Experts of a small language model: width 96, 4078 steps.
Below are experts of layer 3 (counted from 0) of a mixture-of-experts language model. Rows are named router (the router's row for the expert), gate (a neuron's input weights, with its number), up (a neuron's input weights, with its number) and show model dimensions 48-95. Each number is 128 + 32 x the weight over its row's rms, rounded and kept within 0 to 255.
After each expert's rows: a language model's description of what the expert responds to. This comes from a sample of Wikipedia text that the model never trained on.

# expert 54
router [182 113  94  77 168 121 123  99 108 137 162 183 124 129 147  70 163 153  83  94  83 142 187 125 125 156 110 112 116 106  88 118 167 101 162 150 119 107 153  68 123 111 128  98  98 163 121 131]
gate0 [139  87 144  89 136 139 129 129 107 130 154 118 197 140  97 122 211 141 123 161  94 166 170 129 155 163 163 130 160 110  89 130 132 124 186 117 101  49 157 132 107  50  73 104 110 196 104 138]
up0 [ 80 114 135 119 171 193 135 103 136 114 148 119 121 195  95 156 130 157 185  52 142 149 191  82 148 152 163  42 213 108 121 114 108 120 152 136  73 109 137 115 110 133  92 132 108 119  91  92]
gate1 [133 103 144 160  85 107  98 123 109 144  91 118 156 143 115 154  65 133 160 154 217 134  77 160  55 148 152 155 155 111 129 119  89 144 131 164 182  96  86 152 129 121 115 119 123 125 145 172]
up1 [118  68  69 105 137  96 136 103 118 139 111 176 145 136 113 102 122 154 100 136 115 160 123 149  91 132  88 122 141 126 111 161 162  81 148 135 182  85 130  99  83 161 112  84  87 161 124 117]
gate2 [142 134 150  77 101 154 117  95 197 108 106 105 128 136 150 160  60 133 114 210 124 113 113 101 101 152 171 139 157  97 110 110 121 136 127 127 113 139 165 155 202 125 142 153 117 126 153 176]
up2 [151 119 123  45 119 120 121  75 164 116  96 104 131 130 173 140 103 145 109 200  74 131 146  95 100 191 141 147 144  80 105 112 145 120 137 168 105 116 151 122 192 112 151 146 104 123 107 157]
Description: Capital letters inside acronyms and country codes, such as KAZ, KGZ, FGM, NHS, CPI(M), often in sports tables and abbreviations.

# expert 55
router [115  74  83 149 125 125  92  85 115 178 141 100 155 145 117 137 153 152  96 137 117 144  86 122  84 166 178 140 181 113 138 118  95 121 132 127 137  69  97 168 136 100 161 149  95 131 140 125]
gate0 [146 127  98 120 164  86  74  73  82 143 189 130 171 120  81  83 143 108  91  99  99 148 124 138  74 142 141  98 119  94 107  83 154 110 182 192 153 152 144 175 159  97 135 151  91 123 160  98]
up0 [143 130 173 170 140 144  95  84 127 116 128  53 123 138 154 114 116  91 115 146 139  82  86 128 129 142 108 149 125 127 155 166 124 113 168 127 132  84 201  54 107 110  77  97 134 210 119 102]
gate1 [113 117 102 130 138 126 137 162 160 107 118  51 108 139 151 137 157 150 169 143 114 138 150 122 117  61 151 168 117 169  53 156  92 170 135  86 188 122 126 122  71 145 129 184 154 137 133 133]
up1 [173 157 153 122 119 142 152 136 116 103 126 213 132 112  89 169 114  68  95  93 186  97  94 127 179 142  62  93 167 104 204 130 148 118 120 123 109 160 110 107 139 168 102 132 153 104 121 120]
gate2 [148 100 157  87 184 129 149 170 110 157 137 161 140 121 109 140 166 116 176 129 133 129 177  91 128 133 138 128 123 146 112 165 154 169 141 133 142 137 231 120 136 117 114 125 127 111  49 135]
up2 [104 146 140 169 102 100  70 133 157 102 101  99 112 119 121 139 131 111  86 123 143 110 101 146 135 133 108 135 131  97 104  83  79 104  87 110  97 137  47 136 101 144 151 144 145 112 173  96]
Description: Pieces right after a line break, slash, quote or prefix, such as n in unnecessary or day/night, M, S; also the word as.

# expert 6
router [156  94  67 125 137 127 159  80  49 129 148 193 117 101  83  83 132 171 115 147 133 101 124 112 140 113 160 100 147 186  93  85 153 130 185 134  86  59 155 107 115  91 130 105  85 199 176 109]
gate0 [129 138  85  85  98 134 194 133 134 139 145 104 114  87  58  96 129 172 114 151  96 120 133 136 152 139 136 119 195 197 144  87 138  95 158 129 108  77 151 100 129 141 116 149 142 181  81 121]
up0 [124 136  75  62  91 191 177 140  93 164 143  95 157  71  95 120  94 143 126 131 172 129  89 101 186 129 118  95 137 180 102 112 109 140 135 102 128 115 144 129 115 146 151 157 128 152  57  69]
gate1 [111 142 161 143 133 100 175  91 156 151  80 138 143  63  92 113 204 158 106 164 136 138 187  94 128 115 147 132 134 159  96 119 130 131 195 132 132 136 160 166  95 117 120  67 116 173 124 176]
up1 [ 95 212 159 129 167 117 153 111 169 141 115 115 141 117 126 124 223 178  99 126 167 151 174  88 138 121 125 136  95 168 146 108  98 138 155 134 108 168 155 164 131 107  94 120 131 174 112 105]
gate2 [158 121  70  79 143 129 108 120  68 158 135  71 180 102 125 155  85 114 150  93 136 175 126 158 108 125 144 109 179 121 152 124 141 112 175  97 164 103 141 171 145 101 120 162 136 144 175 145]
up2 [135 142  85  60 158 139  99  87  60 142 127  97 149  76 116 129 125 150 108 102 135 142 172 163 116 157 169  92 174 108 146 109 152 100 176 104 127  83 167 124 163  73 145 155 108 180 161 182]
Description: Capitalized word-initial pieces, often vowel-led, starting names in tables and lists, such as At in Attila, In, U, sub in submarines.

# expert 30
router [ 94 104 168  95 148  63  85 104 156 115 119  75  77 120 148 124 196  87 105 145  90 151 105 105 151 159 141 205 148 118 143  90 139 126 171  92 167  74 158  83 122 113 115 119  97 136  80 124]
gate0 [134 162  99 193 157  87 116 124 129 145 123 162 128 137 125  93 104 144 111 151 143  96  87 144 162 112 121 183 179 107 129 141 159  84 161 136 115 120 138 106 142 197  66 160 115 118  56 110]
up0 [154  72 145  83  96 157  99 191  50  88 152 148 129 120 135 199 139 177 144 133 144 116 138 108  47 122 133  78 132 171 120 104  99 158  90 116 199 107 102 140 124 113 171 104 152 140 182 142]
gate1 [155 104 143 106 120 142 103 107 160 110 203 120 157 150 137 118 141  79  49 112  95 127 122 171 115 146 101 153 123 153 183 151 154  61 118 179 146 122 164  85 112 112 138 140 197 211 118 216]
up1 [153  62 153 151 114  64 142 148 104 107  84 129 114 157 117  54 130  86 181 141 159 101 137  83  89 188 116  82 125 143 148 145 106 161 167 111 141 148 135 161 150 120 145 133 170  82 154 114]
gate2 [114 123 100 183 144 165 135 177 111  94 160 164 135 156 112 186 109 148 166  99 113 114 185  91  87 124 108 102  81 147 157 160 109 157  99 120 129  91 119 124 100 153 126 161  82  90 165 139]
up2 [121 119  97 137  87 123 143  98 155 202 151 135 146 114 141  93  87 166 127  76 128  62  86 155 140  77 124 144 121  44  80 152 133 118 114 112 126 187 101 157 136 149 153  83 167 142 127 112]
Description: Verb endings completing a word stem, such as ing, ed, ated, ized, ained, in expanding, captained, destroying; also used, left, east, west.

# expert 23
router [ 95 169 113 114  68 122 142 112 154 144 145 124 128 139 145 119 128 135 165 121  90 125  96 115 126 152 110  98  78 174  97  72 108 116 104 111 167 166 146 144 130 162 114 134 129 194 118 113]
gate0 [143 112 121 105 112 136 143 148 154  99 139 127 142 113 114 140  96  35 191 114 140 158 180 127 118 110 112 138 139 120 151 163  91 178 143  62 129  96 197 136 159 111 168 137  68 133 127 115]
up0 [ 89 152  74 157 115 113 163 180 144 128 159  72 159 161 207 178  99 133 122 124 114 114 179 137 122 183 119 101 135 134 132  93 130  91  69 124  81 150 183 123 109 153 128 111 127 109 126 137]
gate1 [126  90 121 105 141  84 132 138 141 122 166 166  87 140 183 136 166 146  64  69 141  73 115 173 168 150 139 115 156 129 110 105 179 165 154 129 149 121 127 119 105  86 123 130 153 139 108 130]
up1 [117 170 182  92 203 100 164 171 144 145 108 145  78 125 179 137 138  89 110  41 122  91 103 143 130 150 130 107 143 110 123  89 122 156 142 136 126 120 117  82 161  95 145 160 143 135 117 119]
gate2 [123 139 118 103  91 135  89  93 147 107 130 145 160 142 142 101 171 112 126 168  98  78  80 169 193 130 163 125 128 142 139 104 162 128 151  83 125  80 124 135  98 105  66 216 143 179 113 146]
up2 [116 110 136 137 105  79 144 168 143  79 133 113 115 106 124 128 115  77 120 203  98 158 128 137  93 155 149 127 161 141  94 121 123 149 180 201  95 188 220  91 105 100 147 113 121  88 113 114]
Description: Word-internal syllable pieces inside surnames and Latinate words, often after Le, St or He, e.g. ic in Horticulture, ibr in Leibrandt, Mont.

# expert 7
router [121 136 100  63 184 132 160 135 138 107 158 186 138 122 142 126 131 165 127 124  93 147 169 112 138 163 151  65 178  74 100 146  97 172 149  79 107 132 143 130 121  96 171 110  90 114 119 149]
gate0 [ 80 124  99 134  93 111 169 121 175 108  90 216 148  99 135 133 110 119  60 107 136 106 118 108 133 107  85 127 111 106 105 106 125 129 158  80 154 168 196 143  88 117 106 140 170  61 130 120]
up0 [ 69 135 103 151 110 124 184 132 178 109  88 186 145 123 139  93 134 144  64 129 122 118 144 119 106 139  82 120 106  81 101 119 113 142 173  82 147 146 192 154  96  98 120 125 164  73 140 123]
gate1 [137  39 130 108  91 141 116 137  94 100 151 160 128 101 152 118 122 140  41 110 148 171  85 111 117 106 120 142  98 127 135 161 112 123 100 114 133  93  99  69  81 127 101 103 163 140 125  31]
up1 [111 190 134 137 154 122 128 106 133 157 150  68 121 157  78 209  64  72 199  80 106  80 129  90 130 129 162 135 184 123 128  79 141 151 148 129 140 176 146 156 142 150 119 158 140 112 149 130]
gate2 [ 96 160  63 148  79  90 111 137  80 112 132 121 142 187 180 139 170 160 205 136 158 163 150  94 106 105  97 185 128 109  91 170 144  88  97 112 129 142 140 113 119 139 135  98 127  72 139 120]
up2 [138 102 212 111 182 166 136 126 168 157 161 113 126 100  76 138 105 106  88  98  87 113 102 185 121 159 142  94 141 143 163  97  91 216 153 138 124 141 121 177 128 121 101 164 128 136 122 125]
Description: Bytes of Greek, Thai, Devanagari and Sinhala text, plus a lone capital or lowercase first letter opening a word, such as N, f, P.

# expert 25
router [112 158  62 125 174 121 156 140 135 169 137 105  97 183 193 150 138 133 132 187  86 123 154 134 151 117 133 129  97 160  93 138 122  66  80 125 125  92 180 162  99 138 158 104 169  97 139 150]
gate0 [127 157 166  69 165 109 115 127 182 169  96 133  87 145 172 152 135 116 125 106 105 196 107 124 120  93 115 132 145 145 171 158 131  97 109 149 103 139 135  63 117 177 100 121  88 119 133 118]
up0 [130 132  93  57  93 146 127 142 147 151  64 125 112 143 138 160 147 142 165 147 132 107 124 146  82 128  38 151 114 124 114 224 107 122 152 190 144 133  74 123 144 132 143 176 126 113 190 133]
gate1 [127 154 147 112 185 137 100 115 102 167 110 134 136 153 114 110 120  76 113 129 143 156 115 134  79 168  41 156 116 106 174 151 112 130 123 127 106 125 117 110 110 109 113 141  47  89 152  80]
up1 [133 143  94 153 120  77 199 141 112  68 129 132 140 136 127 181 107 161 104  95 135 123 152 145 123 127 100 172 119 138  65 170 112 134 104 178 123 146 100 138 101 155 135  52 182 145 116 116]
gate2 [148 152 101 125 134 145 129  92  54 174 105 126 143 116 112 120 120 116 106 103 177  51 107  73 114 157 134 144 100 137 124 163 147 132  88 133 114 108  91 164 129 157  97 145  85 112 176  76]
up2 [173 148 112 152  91 118 129 135 143  74 100 124 122 138 140 133  86 140 152 151 111 190 190 122 112 109 133 166 168 173 132 123 104 144 139 104  62 132  95  48  67  93 166 124 106 149  61 125]
Description: Middle syllable pieces after a short first piece, such as ung in fungi and lungs, umb, arn, orn, ad; also words like own, form, found.

# expert 4
router [118 128  53 169 103 123 159 126 119  86 131 152 167 105 130  94 153 123 124 161  96 115 111 115 161 107 166 143  93 133 114 138 161 101 128 115 140 152 173 153 132 174  80 162 121 158 140 126]
gate0 [125 115  73 144  93 145 135 144 120  99 182 149 166 149  63  93 172 180 133  96 125 127 164 129 111  22 111 139 160 170 125  96 158 126 131  61 150 126 168 111 145  90 118 145 159  90 154 164]
up0 [146 172  75 122 123 158 137 165  58  97 171 169 127 131 122 116 125  67 138  97 126 115 181 157 131  71  81 148 133 128  83 101 147 123 115  89 153 116 179 145 127 101 112  76 190  90 135 124]
gate1 [119 123 141  72 137 101 107 110 154 170 107 168  63 165 149 106  62 150 117 139 134 153  80  41  87 114  77 135 172 104 113 134 126  95 171 119 143 117  87 118 113 183  95  80 158 108 173  77]
up1 [ 76 107 126  83 118 101 119 122 154 154  88 181 109 164 153 106  60 184  75 151 114 173 101  86 108  96 109 156 156 131 126 130 141  62 172 133 114 135  82 137 115 179  97  90 163  91 124 108]
gate2 [166  93 102  70  78 154 139 136 123 130 100 163  92 103 132  83 128 135 110 115 129  64  79 101  94 139 131 144 119 168 125 126 118  73 156 147 142  80 148 122  78 152 126 173  83 110 139 163]
up2 [158 153 144 133 159 106 120  99 142  99 102  69  72 140 101 146 118  76 182 100 136 136 145 125 179 146 166 135 139 115 132 141 120 180 117  78  95 144 154  46 107 144 127 111 101 167  72 147]
Description: Short word-start pieces with m, c, p, qu after a capital or prefix, in names and words: E-m-peror, comp-agnie, comm-itting.

# expert 28
router [178  95  83 149 174 159 110 117 100  94 139 181  92 153 101 103 114 185 155  51  99 113 175 172 155 108 154 110 136  99 101 102  65 113 111 104 129 116 101  62 150 170 153 115 121  91 117 102]
gate0 [187  87  97  87  83 158 120 104 124 126 190 161  86 138 110 144 119 118  81 132 119  78 120 111 122 179 145 146 177 144 111 108 183 147 151 125 151 101 139 128 182  70 106 116  96  97 169 118]
up0 [178  74 107 104  82 158 136  85 130 132 171 177  80 154 130 143 130 126  94 153 100  94 133 118 135 181 132 175 154 129  94 154 162 129 151 122 117  79 166 115 202  87 105 126  71  85 150 125]
gate1 [131  49 116 169 154  84  96 114  95  85 121 171  99 158 100  97 183 110 127  62  60 133 143 144 146 114  87 104 123  90 122 131  69 135  93  63 140  94 131  84 105 132 162 136  85 138 101 109]
up1 [132  73 159 135 141  92  75 151 130  99 177 189 101 158  67  99 138  87 118  90  82 163 149 119 148  95 130 113 126 119 142 115  77 139 128  45 132  99 177 122 126 118 165 120 135 134 141 126]
gate2 [103 130 104 116 122 130 180 175 112 150 103 137  89 113 170 142 114 114 129 124 137 136 132 155 150 143  66  67 190 124 122  98 130 169 117  83 191 140 169 126 122 171 111 177  91 137  94 136]
up2 [137 111 140  95 116 116 102 148 104  91 154 145 183 147 105 181 115 142 143 165 132 129  69  53 117 124 135 183  69 105 129 178 178 106 139 175  74  99 106 151 106  70 102  83 165 106 134 113]
Description: Unit symbols and marks right after digits in stats tables: feet and inch primes, °, m, cm, kg, decimal points, 100H.